Weights of a small mixture-of-experts language model, trained from scratch on English Wikipedia: a variant of Adam for the experts.
Below are experts of layer 4 (counted from 0) of a mixture-of-experts language model. Rows are named router (the router's row for the expert), gate (a neuron's input weights, with its number), up (a neuron's input weights, with its number), down (a neuron's output weights, with its number) and show model dimensions 0-255. Each number is 128 + 32 x the weight over its row's rms, rounded and kept within 0 to 255. Numbers have three digits each.
After each expert's rows: a language model's description of what the expert responds to; "comes after" lists some tokens at least twice as common just before its tokens as in all text. This comes from a sample of Wikipedia text that the model never trained on. Tokens count by the router's weight.

# expert 19
router:108128164071147154168108139195115106145103129112082060119118121096189097102123160139133151152132079147161152107121167152118115144202190142222131153067133134109149122111094083059159102090100095109167114132099132133139120137129165168139131153137127079120153145123105083152104101100061144136089141150075117142168145104111177166127099154154124141072101164171126174124127105129144091112124194146149156114164114099081125065162149154112090174162141109191069122199099074106117143123125197214173147092132181104129075080168177140117104121115153061097156119123104125146109115127136185122103104150116154128155131100168152136172171128142141135184129145174129075145154107093134116166152109131129062118134188124113111086161157113167112062106171113102154100130125158174059196107117143
gate2:114120112107161063119128131146113153073174060126145108094117143138082159136122143139163145079170121129137196133202107071128106121131122086143066058211120142129101182192107128138123159105123120115153140137164149102104170088161125172119135105124174114161185150085147079177186133203152106104140150190153120107098141078117109115186113177181122094092090116092132149148111125107138107090172135132143183142094105098147103116115106151152169117124123138156117130143100187122164075130065113117091132125138165196120114137162133148148079120178085107121185100098153116172098161105111110136118143118132117169138080149132101124112082195105103141129081142072119163140096092110136162116173149051124146154154168119136137147139238061154163166135120097154155120100181081093134096123077177
up2:116108089161077119203102142161127083164116131134112148221176134097136113089137135079150145087108107100163110106083137125170161119135143113140139205139124101119128111119168145091158136127165093138104142116109153139160135153092080109139153132157150170098115105160167141164142103013073139176176115128092126122148094128122130135144174153066078136115120108092127079057114146092109129129130067085152104127111137089091146125106095161143060136120153119116110072112120094182131149143187114091183103125159161204160164132071118115128120102103060067101131109166068078136152121221122126038131104140146194127127086153115131108104130138144134144121137075171146116117157131155172124117104149089156133135098095118096078142124060126139089139142146143131107110175101197145109120143208175
down2:109094146088117131124120132121144120099126115132104129153144082114092196156163142100133144086154094106083122168146126169112097046066127103135156077159135144149130214053155153137112116125102144127128061193100103103098064154099107128110111090147157118101092097179112139109115126067172141127128134131118096064065070148054136089153146116122158150113076189096130135103166160094148184104134088110132164142055170113151144139122140143152225075096118113122164164136119066139093164165137093112172164093126122146130167145123165065173130116115167148067149138142084128142134089094209167115165183118163083176150181148179135115177109189136127085108105137094098095093176177140127138101104152152148133111146106131105156111142185174170126129126084165134130127136106101135166154097159115
What it handles: Articles a, the, an in defining phrases ("is a species", "a 2005 Mexican film") and the category nouns film, novel, genus, family.
comes after: "is ", "of ", "in ", "as ", "on ", "from "

# expert 34
router:098130096139105135105149139094132034080171064114102152129117136128123144142084144098123153115165109107147089184126067151125133107069127104137126110133096088103127129122127143130118175091169116085184059123093115120111159141122151135125147147121160124155106143106123126120133137160106164102160113116090123134159104128105179118113132120167177114157124102129138113113142102140161150133145125115189120061138090184126109203135116111165161161106155162074138181139165169129097074133100130140133098136137137094113144147113100149165123074113109113093153140050132169110144109163125127123217127079107159208155073146077192125061113139000127182159174139097125064074085093144109173129203134113108150101153152117148135204136178099171092145079095166107127114145124151086160054173146114
gate6:181131122096140126159169134102118185087170113134192165123133086167070139119121138142118169113141136158076176140073096105068107137101158162143087143134173178111125128121157179094156109126150103110100115164117153081160088103202106085073124184145123082110153152111204072082157140088182144109143148154076110130172137106127138160151119172174098143063078115135154171131111107112133129091146075096125163087151107108116094093132160179166070048098191121145145039161138075114114132110137167192169090094135190128126073145118166131146124096079143140120131140183141142157157148144143162144143107084101133129114170151184089128124120203177144106127123120121090166118098042136105134098094168145146076161109117150177178106136094083113082124119100097116142121122137099124141130113163098
up6:172143113204112053134172144120125131160077126111199132089190090072144148131185139117105112143154122108122090132064157116101148146078110190104090135136158138142190121130190185143166174099149079109139108087068091134150143130105191092124082137170105158126137127108188094136147135107141141074180158189114140176158107121134130142157129163100075139151179084142071149135142151075064194088152105100143182132156135130168114136185090126147123125130121152104151101145132128096134095132152108180126157104137149144088157129148146188082115164138138116131049166098101033135153122102177139104143080106123112061190128131120133155115135161146142131107110120061123148128141130119141087011132150175152159097135082154128123170135146090097117157147110069129093146143136132077123131140142134
down6:125153118127169121135102123103153145119079116151096096091077076108147118109198116129149151208107134125101162077086067157102114175089149113099147148154153184133079109104194097130111170076082135145107095165087119184134149106095155130140179102152091170064127154166137162154102124153144126165125137058104136108148074136125116136163137119110123139156144140159145130185163122128131099155134109083170144193189127164158149111141161153156158103133106156067097133120120154084099150086120101085114157131159142136054139062158046122141163128099181115088158165174000088102140110097154106115134125104113073086085158156187140131116127123100119076145124085140125187086077124137137080096094120126093156114081137136094116155148134129096074103175153078128075135125095129127131167090119159
What it handles: Commas, semicolons, and, but, parentheses and subordinators like when, while, until, despite that join clauses in running prose.
comes after: ", ", "However", "s", "ed", "\" ", "es"

# expert 1
router:193107129126161104110123077131119181052076171160136168114108075117109175116163089072108139156179125127130144137114131111109147130151122139161100136112141192099114070098118194098098137121133074115155144176089122081122110131092155136107093113146074159142152156113151190156068130123122145096077107154186165055167115100133159111116120093134061155066135146106105144140137105103122104152126095131093153145114142146169067126194125077116144155070129103101165125111121084143122138116169111199086146097165087161071113094128162108072180121116104140183179120179130098079187124152131050080137070151105107137140164111154090105092127128159109130077119172187119134128112145173105128117167215161180120128097115135120127080103134136088159124182139170181107121105174155094078139137117092
gate2:147094076158083145140150139156125143120105099085143127187133133141095098118153125066080114096126097131116118219159145158140184133106141156096107153139094109177149108112141152120103125119154128136060094080083140149129206138091114160119129159128168063112143064086098162108101101080133121162177157125133093151154070170140147082122152207098102097150107149147149150157100122136068140043169178140144150131102118121178171168110077097083116133159106158044079112156125109095192126126169140121131161136123134086125102140140113111132120149135116135119137124108126093118155212152145175183093140113143175138102155109161186150049087094170128153165142086121139112076132191145081079104172171051106114079163113148132112152176127093157127127075107113162118158094103136061118112103148109
up2:138089120161122084118073108147107079124093112129062121130137136137184181126096144158120132125091131157129157137161114077140066100090159121068115164116097154115101148112109156096207128171164124103157117101128140123092121132176100155159139155066127110172166144165141154174158087163204141093071111095089131123143120119088052216135131113137109141083163098107100122117148083118120138147116132135136131132179077141108148107153121164102137101060117102154152114181099095144111059096100101149120149127148163108142136141099097105115103006148145112133156090151152116104088133137213112183118059093139192180128125150061098137135129115148145088132169101138106096128096131090136201167103082152093120138149089111120157111155154112157074192103188131050151130150114088182109131141153117
down2:082162134122119128081123109152139106145108156124070126099154079156143146129099140178105115123129080153136113169184114168116147165245108159137132117110129112073181145161109161154093163129111074162128115081113117087087100100154152114087099090145114120122165148178141147219140134138148184132101093093102149147180115110093100129117108070165145168109113122090114078114114071124158153177077161161094122074137139095082125097170159124089158085116145136100155137084179102118081159115168114181156104169157127121095144140105115129081118077139130114124218107107163191163207161121102093051147111139099089195081080128155129122138171147184207099123197115137102131136136131124138113151124076138107128111103160118158163096144134108098168142118169107135106076105106121198149145098079130
What it handles: Month names inside dates, usually after a day number or "on"/"in", as in 27 December, 30 May, June 1994.
comes after: "on ", "On ", "In ", "October ", "August ", "in "

# expert 28
router:183162126098148113115163047105096189162101163161174151123183124138098137122159063174171138164134103092172180139175123163165177145162113099092096176133152122116130065139128147105070164139121099167069149114105145155093100117200118125187106085101126078109091111155123165168097129121174134101109104152143169107084144069130150187106134128077135179150148121127172167109138100180104137102105168128084115180099139131139101160167067110096193100088115132138103150159125107156187144085110093126099152130149141148086130131119161066138165138093093164215147074153177142098122177126113131109069113162141178147134165066138113098165111159135107076130120131099139150144126133106180057114055148186113090095115152116108162108102091157131184132095123157133139082134164175139133101131099107
gate3:145046057186139147096134138151161100137116097144143101174128112154154143103098146147080123090093124138099128138077025202146107148081125140061155144128131166119096133079153110105182106209175094153175121100109125092101138077097135130116181135116152127152159100121165125109145160159131137151130144128088126112084102164151127102128129160102138067118135132163090084095130095111118152161124076148163227112157087081140156090097150122180136141118172140117090160138134119110091170135169124157157123118149136154192123122159144125196084097150150157129083153128130130189196105156102103131188087152093153185097091110105118074080158121129160115125103091140159091141050198101116121125159109091109182129181105138105068116097141086155147216147143121157116153134116073147130132151141140
up3:134078125213174128085167121143138185089050163155166117131109143168143160107088110122099173106133128151166134148116126159123131192157112122187132132096133187097173078073133189115127171126122055148101157070153167108105093137169134152163125118123096114194127128105099119088158162141193086094129111134097161158109085149101145118113086206066131117091131151153160067076095137135122107120129155125235144114166083154107163143120098124134131134110153114138084143118176089132136108145140118105162132110184132120128152109098109071151169117088149151059131167102086114145121148161094086164138136197102162113114125089157132065152098142111108047173125135126127116141127182076144084216122091133136097134185134138100142110140071143096193146137150148171120096110123157078108126110158145
down3:207101166145099119101137101121115171089095190102131159149146117106127168133168113141174091147182154093107122187135122132143088128186076113206115149119156171121117063124202157116136102132135116156096133159128102146064132122078134093145141078057132130089142137151127148126125158095163177090172127111075151147141104114149157095137140193158172108195141132093132127144079151170171097116137164112141149137117106114126170169131197105171140118088135084112123169130156106154119103161122174071062150107096129130138071088123101113106126090171130100066148136137123125134134127113121149075079084133141188109188089115146115121143130116136086131131143095119094175173069162116171116108142114091097130097154205076189178126130091119137139223126123103177062142118128176184192131130125083
What it handles: Column header words in wiki tables, such as Year, Title, Notes, Class, Votes, Season, Team, usually between pipes.
comes after: "| ", "; ", " ", "2", "Ref", "Player "

# expert 9
router:063184119154072122083092130105080135190149118155169154108087094141109166067105109157099122155121079156099154148146140133110107130127162147083136167179131124194138171082135143100091095166125131103100121087141101140118140203145149143156100158120170131148115080165133086104103121133178102119104089111116112104166136168159092091152131116155102135150147140131138121125086181173152150121074061099156112144168183119064122129140162080189175182139117166115158098155062137115056128123178130126161118125118148126156105118119091037122139161170120092158139163159163114084146062127107134107124104121074151150161098100129119095097101083159140090087136127118144136082085181175087158077120130065141191144105171181152087142106109091153152072193174158112154121180180127151141113197113108
gate1:045143158152148171145175152137110126114165145151082119143085129154174115142102121148128174202170209133140075110144094127134126157107167177142092176158116133040114130068103098027166088132172170182180115109108086134143199113130170116122116196157106126124095130153172118139112164142173165111182138076111125131147119117139161179120100175146113122128091104125088167136113147108162083106114166123106164108173128093106087053134113144088144105075172082141112118176126141140151181125134136155084109127124148165182132128102150158153131090136192088131148121121119096163135146169135144152172159159155140120084109132148177111128160134107127185128126162060134118190134086114126096119140097130094100086085142212041128150129087108170116135152121140100050117140124079138130159142155125
up1:097181131140147117095156081100072087171161150177080138139165085208132093125126098099101140169165160119101147186094060151059087068117163144145177118117155135051137110146125091121120158173143162147079108106139133145092158213139129142118134155188064156122102116063145169164133155117113157140099165079095135101125110147119136122153150121188129104079137120140143153119128116127135119178117151180184121130128130120166124078148072141079099177097109163139114134170115105175187128146167095150132111083130128129084113117061120098115128130095151141131141097111151127140166115164078130166158145161149169098102178136133130084153177113109114179125121196154145135196126129111150204190149092068112089019121123089113145154142089102121131139172088175158112117138147120173124136132145068
down1:146119109105190125156097108150117136068130205166108187075149115165099120130136120094097085144122159188045200094116156104124133154151149137107071097147127119082149144120134133106128176088166072126190163096138114091207098163159117099146096122089135151148123117072153096123187087164128090153142151153108112118137131117154173155156113170126124080144149080161112152139175181129134089165097080164102087133161141139175118142136040122122157125066151056109116088147131167115078104063140161135124100149137190131176111171091188144145104159122153121148095089101149171149122056117124123111155122147137136131142180138184113124126151128130126175159083095147101088182099071067119031106108176138110118114120138149066127121131143139115083075141140089126117119124099143110109058119129127
What it handles: First pieces of compound or prefixed words after an article, such as pro(pulsion), mis(leading), fire-and-forget, high school, water polo.
comes after: "the ", "a ", "and ", "s ", "-", "\""

# expert 60
router:164121140136139130197099164123153133139148111130149098114122120106129207098109135122062100158147113163110141081134173110149113145180141138073131114200098135157139158134176163123114101074128089102207108100065078107174158145104122149110081124132141162152088124108140128102094117179167108130142114088156127166140181180174067169113120134105084121107101124157136193109086166117131146054141112110155127159202144089082152137160135050193136083149178060181122135078109109146069154092120140140146121098121148129215124145098098112121152179129145148133146130161160130093087072190103143160097147184117090153147113160114133131138099127158111140069105152136093134065119117131109154103091201122119177097134108174096078158136115140147151117125141149073073114177119193159094104133159180
gate1:129123125102107216073165129174081129116132111213122112114076172087107120197130125136121145140122176172047135111126162159123150110101101089112076133124151145112159127122153072154098106115090152165137128108136176101109137114148109179147128105188098075117168105097127080149132157116120139148104125068179116077122137146097111107150150124123146077082156049156142138102197138074083118101115140199080137121131159157118125136096101177116120132173096135127176148160135149112112116127177037124181128108076092138167094069133113117124091144105167144088129116159150086177174111106142165165105156144126117116158131165153138096127145165122105147135078141137184079165065168103227207164144121169159089171103122111112119120105124066125160185078122155171117110139125124097148082092134144
up1:136155188138131098169056111112135149134140140076137140127141111205150156077187138108083128110139115066177147098126169068107090117170135123122135165119162129120104106139089180133117112120167126067103130162109089153139143106120157088087137157098157154129121139159158177087154104168086107117155119167131139190197134073136169148075070112112143112188114190158157124153048123189124144095145115110165149079130184097104105113146106122145103130111137082106121069094108035144060143121076195101085133139186173087163175115149131162096106160124101129116126097087088099109106176133153130139093121139134127093096146109084084178169098114145178095135157096115162186116175111140059072112118110108156104090200132139116112143134164192183113109134178135097103147124124127137108129094109133
down1:104153150091089088083116137123149120119195118118143144120149117177110100168171123114127114114094154103139090157121206109115131169085119124123182118112155123153105163087115028125106158130114125165154104141122132124131169166103179143113163102152165083141105137111164128105080148144146171065169124139126129194132081106128141139096129154129117171176106185158173146033068115152131122156130143130103143148071102185091104081123132133121115146126189177103058105157127116097172166213155123154136136140160182106085124139104146139140071077139121156154100094086085148122102175174022136167132110176122158162136113159018160123147107165070113113161120121133140105143109138136110156173168143150129145114143083107164125143086146116099074118125203102183108181132100098100101141114130175
What it handles: First letters or consonant clusters of words after an article, such as p in pale, fr in frailty, comm, st, dr.
comes after: "a ", "the ", "and ", "of ", "to ", "-"

# expert 59
router:112163137131139108117160191160114139140130140098047062112106198104137088127129057126131094125133084117102096173090121096126119129066102165077116100162089068106127157149175157128166093201081205186097127109132090150153167080091136141107133178082165126137143162095107098106121129187152068151172099119132112157152066094176065146164112125090094109154137102120131168146118144102108110142125132153125150198109123129150098177050185132085121118198158109132099112162130170176159127077154123175128117161134117134165124147147138202171094090132104148157132105115176094192113079134126156100174179113104071100184154085141116133108116150084156136175151130112112082152153130149123122145137134131125132142070138123153146175185121143119112187096106118142121093129145150090140153058177085
gate1:097105165058084175141179120105106092175141111117121140131162155167028146104082165118159108078146128134159150122082140138186160145116115098073093164163113148138143135147157128141108102219118152166092099128076133095100187149121156093136140141109137125056128067169148156081100131134121136072135108146119147123116105151141121147134227127190146113131116101085124128129129099147152149134097109142117111165082097164140190066133115080096081127093073150116108165053159203141142079118078127116127131107103144136129190147125156121112128089146122151154154211123139144079182111197164143082193132147151141161077154133139112170123150080107123087172098054145115114115129158127116118179111185149093148067117089106115137149134159104071098173110139113116093147154112120147149140190111115
up1:150137100177133130110147137140148108082193157125120091130115130100187100156158098118080147137129111160101114176117170098125101123123147149176157078155150117097051156154211137119175125077160131119129141166129072164122091119174116176089080141121080122127114114102136123135191121113158113133164111108120138187115130083116153118157071148018150125144111093141151109133156114190131129145170140141167151125127144117151148171092164163128146094101056057139122090165141066111125197120116128088154049132131154158125141111123174085117140178142090142089164120052097132157082123058100115129098098135091103042130145100153095165117090189135093121129136151158136081103072026125110127108132133125116133099172178141107114163123110172139147049112186111152181148143095131159126112109119109
down1:085118172125097069128097180175093114094130103151091135097114128079133172146130060120121089133131140107123091139130110125152106099113176128114165087134136133094100102155156131141121157083109169087125152116164098182080097069100131120125139130137093137161048087133081137138130121139173113146097206053096163144098170141087157096134169144123172186151114131161161151102095229161133199146137132100170098126148155097130106134068145177169070097122178116137163159086201139192162137156128139098127145106128109086144157154139138110145159097130140151092146148139112160146129143095125090164083089107130174148124073117138194106041113071136189125118173190185148138140110140136062173109127161175150129150132103142069134158164137155087114114118097138127127104162093149121138150130225159
What it handles: Verbs after a subject or to in biographies, such as served, played, joined, signed, elected, worked, starred.
comes after: "to ", "was ", "he ", "and ", "also ", "He "

# expert 31
router:153123137089081181133093085125121153115192111084123160114124075167041097096160110114174156160129115130117060141146184114178135102108213140100121161106145096115122204172126171142093052072134110172142121174095135126144087160171115116153138149106055141115130108091178145059105134103171086158137132136152139156165184112133125134124163127154133102135143114116134136084124151193137154141127052134100099155158085159105154111127128095182111085134111108102212094074101137108091082134147180141081127183122133112087098144130105072124091127153136148133147116191134115117091114188174103134144192119140108114170204098123089109150081196126120049138107080185154113127092094154148089124096176126107096092112156095152160097116160163113129119128141137119154120121083150146149164099154136
gate3:122178123131104124081106117121100137115143058140083124145092159117082121137116129073123124144178063121123129125136127092098098125060186031097178137118127151075109156155151113129173095153063149104145170124139109186140055106116059105115123145159163146104166173165132131143101063150081106143111119082140095112178079087166077153097220090124131159108139102151118099120119122124137063138133121099123082172111145136103142126171138124153120124089105182111140183107098143059092114101084120147110137096126138110141118119156122128153089132120134129136098187141170131191122104167094158113147133093056124159124105143130102121160199081147085138133185116169145172185063125122122110181155128147153158145115083059190080116085140046078129094129143122136103153160122070114120145106129181
up3:174117112120065104159188082119145114139131140173161138115166106123109182124147123140148082098130067146146129121054128139115119141180162175157091089151128132180099114162123139145053104157140146130139202182116090089111150185109149127123187137151163091171135168176122098142132133059112107115127125133153101072104068151044114155067151181099163147127158162085136149073133139093136176141114218109153125095145146093131101197124121136083078062147157143122108134102105117160098116140185148149124144076123169142132152141113136129112140098060160141141124140150167145162129153149084162143128122217129130117176053113174145099130158117107140132058118083089167104084164116157118161118079133146101165107114068145109118110098112079165120180144115158109104051081168109122130113108169140
down3:076157060114130153145084102112117077061093118109184065124125120193117140169104159064068131073088166179159126134176067147134139075126162131111068118177136115132128127105129102147111119155113123171128095130164102062140143127105105111119117057145084124180127093109133124120100167127159178184110103099156136130071173062104122148126094044142079162150154104094105084152148136120079158151142157095174153138177111128099095086068163144095147131181136095115136149143108153085179110124156149151180141152114137141157138129150125144108148094094107139115086146128149145121167120134144127174173140146154115129123099144058168079057117090131128133161118119164166160178165186095192116138141157132160133113112109124180107121180091077126161127098125135211189150129104092202107174159113133
What it handles: Cell separators and entries in sports results tables and lists, such as events, countries, medal words (gold, bronze), scores and ranks.
comes after: "| ", ") ", " ", "m ", "kg ", "6"

# expert 48
router:168169148088105037119119124104138153076072083139098135141118113131145162080150079107125128152178111151109134100155155099203088141185119134164130091118174148124164151091169096181107133152106148136145155149111111148091084116141100133142130137116098149143113070173135105116092071116179070108149138107133112153146189187098159128147164135128169116125080104115162121121126124157149199104110087145066135195085122131117118094137108155095052085133098193121130094060176096150140134156117138107136176194195120166091161077108138109144168116171122108157162129122104159074131185081111109147099178112161145095098172112108072112149131160162099122100118152152127131129134171103094068159080179132155127136110074156160184085128129104118163095183134177155136158144170186064135115085124073
gate0:113150173154137174153064138122118049172147159141150091122103167099087149082131127111214084111123164148115146142159066098177128122164145160090179083171145095122155111133191089170132097156177130125089151136155150106105120139115130147177176039109176121177168132147063126125128115094087077148110133147090102152043123109103113094129153131119188168132166091113221082071080159105150091110112136090149164143177173132116057148034117131102104133092101102176212129148146104172115138130190127170140096120092163190141149125101160116116096100108111104142153139103090126104061153109134125140172180115109176149178129106127152143078121131144114084161117095117094150125107150102114152146125176139143136127164134153124100148101137147064125138134140149156182156156148113124155123143134097
up0:088169078132126075082146095134111110120095119159098111186125129108151096167140136089178135143096107103065153141171069164108095137137072099111126089118117141150092139098100138168146196143205131182132163100126125138111096149094127109148077165135064105143011123138166174170132157133123062142113098108133132137137089107091146067101142108054150167124174100085172129130147076159099122096105173106160051094138076102086138138137094102177164120093221120076089102102127148107147116120098123127143125172129170151137184147127086174154135102102221132156092167163155103138080161195099094103133111134148076131107136158177083162154137118092105166167121139150129142095135120107135126173138088087141117124157115105167101096120122133134113098084121123162140134120143079147113119149102045
down0:135181161146178149104099149122107152144083141110128088144091191121148113097094104102101106124068179166138114150140152126141182110108159136131161107125065130116127128070135150129108209162127064098108115082127152124150151128128146100230147152144104165155085089092151108112160109133125086162128090096184079106116110052134105133133141183086116108096104098086134113081122137097125107104073155136117133180108100174078152088088153133197122102124135177099144145114125140133121119208133093113100120124174150110123092171149149134195094108066095142099098103164140125125135099175072112105101052128093086156141085097170087116085099169122110111111177184161139147103181123140137146164116177161067124104158125193189130116113096112159156148141178158097169124123122176118119066064190130
What it handles: Capitalized words in names of organizations, such as University, Royal, National, Institute, Museum, Council, usually after the and before of.
comes after: "the ", "The ", "University ", "United ", "National ", "S"

# expert 44
router:155052139143114159185081120107131124096170121079173121123130159100111093093128063103102106120100137098092131112099157154069116130173147087093146164094168144144147154200121147062159111168038156107091123125127113112126126075093099108071157151101127105109103193099146091156113069075101096167104130135137154128104186062193091167153097132127091141155152129169105085152067104180099093077098088119091107125128170105160094060122133119164118118161121189153087175145152116077075154126118111157150130145138132161107151164145156115121113168159166085139118100114132136145134061138138088097125132089128108085151148118096149113188162144114119091129093107176091161134154147140103051129203057142120108131115148098137126202052112129157134100174160129089089124122104092094151124089160138
gate3:127108177105142160156130106101129107169159157057220109188177135143091094159116119191206160119139112075163149105111130175143161202063188157106107127162146139131084158166089138148155157106167183103145116137131134131146138121110100121112134125141119147110146136141075139094152171140161180173030167162140165193129057095188164128161073127140173156093131141189167100119110091123132117143137146155077120161139062213122148159122188125108091083169143126138125143115086125147144144078133135181145115139144158160130144129140135098135185169152113091073129103115126122174171153159097137109173145139168120147139063075144110107093123157125084124096124162096152139127131131163105118150151100156110115168155166153119146113124143132137078107129049188109100131128086188113158088159175095
up3:113091175124090162120128138113168122152134162129139125135139124137128135177101097111185120139085161150109111135145117164121137126093114077090128178162140129139098087179158107135107160135094155147153122088196093146088098160083122126135145107152124108153112127115148132116142125102081150134111179130097117120178104173209148127185105106164117090162118177225145113177170101117105145129153081143102125153123114121123134155112198144094133136142135129129118092177084161108117138082140138193179129070109169172125151194116122113094165129143164052130086168092139099172088150169098098132119042075133148149109115115123119117103148154144090121086182103089159161125040167164079106146123144185072214145152164113160112140116123109130119126100088122050194065165093175069137092150169069
down3:079091124105102087151159123119138178130150163124113131093094156130099122241112172113112137143176148142155134113131117148141167145114089144147118165115163168055122156190127096161103134109202129137058126182144145096149108095122081139134125131130181165187073075112159161148131137136091049078119142123160123128075137160192108156161198167166145112062180132144078131099132107107122089157131119107178092176108160180191102155073102153102102115156123101189179134132102209120115110104131104089176174121180136090145131071154134134106072091150140114057133143145121142136125143170104149116131159161127098134117095110175131192145122121132074142112140134098132121124152190142124170112140143181123146162146171109116125143143107098089108209119110082106123051123138162158156106148109175
What it handles: Field labels after a list dash in infoboxes, such as Type, Website, Born, Genus, Running time, and row numbers.
comes after: "- ", "\n", "| ", "• ", "\n\n", "Running "

# expert 6
router:176171097115126155106155090135033148125097145122191172103131109184136089078089091163096136140121107151104119163074096127157085166089106110120199146080150101172130091115130155172108104131146129134149151105145140097054139150083132150135097128138119125196108092110135157081135116118120121131147105114125090150101125097151103181144142119126105196099076083097139134194163215099093147057128127062075135171083109155103096117130088140142099131130138098138130101139158142101126150126129122135147148104127098126118127194103193063109186109060139118152144116148115075149136108187139123083118127136127103113135149101181078178089184056126095131121146108159102141074183180163140115078113166114153129088194115091134132112091150103147171147164164173112169100135169193102066152140150089
gate5:126121148119087195108082159156115093148216131107064165129130150143105125090123148134088130093113114153100179190127179140137115145210137133134135161130093137214073108140110149146079099137105171088119177134144096104156194132128159081136132163098210099151138120157137089140092092139159074135110093132109150141107117125149097152120119164140091102099141026158127129122120107147172127142127124206142163104131172117132186140084134146101107152104106140157111169052100113088115099144169140116189062108102077146147177146150110101163105129123125134133102127111094164138117109139134118165155118044087178187109149094169141132175134153098183095177066111171108069099115120093128133096144097082171127152159177149103103201105193156121169150113175108099139157158106104163141146136105118
up5:171217131138120138109117153132124116172057098160175138182140155165087167117144088164154115160155141100123150173090130110096172108133105126131112048118123135129126124106161102090135185151139069167136057107118150123090127126108089118090104101099161109097074169085084151165079173087127071115120128053128131146126154115114128093143116158187150141146073132107130167190154119162114132123049103091133116119094136131175116152092137133138143122137149115118069158138177114158143151089076159115102149143095113065116146115113128199087117128141101176197139143131203145091114143117121077114054087143190087063125091142179096132118170153143130136145156095108143117190158098123157133093096116114110106111114133124182100094075131157163096048155103115196160087125196138108117130085096099
down5:150152182120145105084138136120155103149132079100111150144096142108122096188143176130115172135142124119155088112114119102114164128104124142118121130084161154070192141123106143124147152052141133095113072106146100142145114132148166154070133171138080123131143127149128160177114168103063205178145136142135131073041125142107102154125069156107165139104098126156057168205115092095134093063176117172151141075127083132154169137181175105158151134139168136124081156143126132125117090133119134118143107139126078147120134145118137129180104173139144088093110048110153190161086138099193125061093168208074111159134096189067115213136183128121133136170145046099135166114127118161119162127138147070136139086118101119121181134122138079171122112106149157130092160163085156077136121128118116
What it handles: Nouns of time, length or quantity after numbers or articles, such as three hours, 30 years, 100-metre, a few months.
comes after: "a ", "-", "two ", "three ", "an ", "one "

# expert 23
router:134151108140110116165077066093096131133141142167140193163125190192130103108043090184101149156112161147140113159117146129188107161075175129101140134195149148155112106113082123152146172133169066131146139153120082066112126097177056149147148094070112113088148079171118158143125198180168086137181117137117153111113127174085136056132130105094139173112181114097133114123176183124114110054100127084093126121126144140132138168197118110070155091135183110130109119119088085173092161121170117117119131178121087163127144174139086143094115164121131090110204148126090163128100109142084129121128141187135046161147111047101120160091129074149123183103094123108092128119156179150097098099117116133182151179148118158137105123150136137109127138189155135093148129157107151144117119143108112
gate3:132103113173148123146078145142078072091109106117086179180101129166122134176128196095143120098068123139210158211086095144084115121179102141105167118139037121177115088167120127067060185135184138155113128134127183132110115163126172100152140091140187154157152127108113149110151139106028128128158102071136152128137091162120145161068162139141119073104116100142119180112173148154147118111092137134167200111073060112121082206121183136116141122096101144073146108104152146129125112114124109191101141135111212098133120133114110121146130166101104127101125127146109088087108136107126095107106136164097122128102137148125144082133147138143121123123129136116092102096111085135126179113126123121107035100111125114168171114167184148121121026106114115111133089073143134107127135129074096
up3:149097155131139128151173137130109118122142102089132099144115120148132125180104151134119157139166120108131141151138052109103111139141113190141172132134133144149084182072174093103117167145160148065158080110132142165130118160113127153107038041122175053144127138144176141081111164144075175151122120104152122113115102135082154071140142106161076150134107153131107131135116107148195137176110145115141152132195077182080143126085123152084178132135090062094098033121221158109079131215042161173147181089172151114083121158102142105185142060111123152157117092175157147086143161137101146145099127148055097192170131164140164143091160132120169135152127091143134106132134127103155147101106180182152118114140110144145121104077129154163137143150129131138146152137154109122115155181129129
down3:139146100115161124117105058173139148098150114110113125155139153148126080144150124179071138127143166120074168146147084066076143120101116121121117159139151099145119206125165127170144145090123089090102094129121091113065096174122086106186117149129163155158136180097164096148093100072063082089195079115147131160140192147156157116112115156104137105096098128114145116135079121169150159118060085082065182121081129115118152150179116166096111135182099145105167110163170113126169130090116088148076138118159130131090073153143133165079171133093081100137153193148132116125139138078098108156095052129135128175125147125180135121088121124119145145102133065126185161146175166107154099129114170156164151084069125114196164099112115132205172097176138146127113133069177084101143110112081101
What it handles: Numerals and quantity words in counts, money and tables, such as 500, 000 after a comma, million, dozen.
comes after: ",", "$", ".", "–", "over ", "-"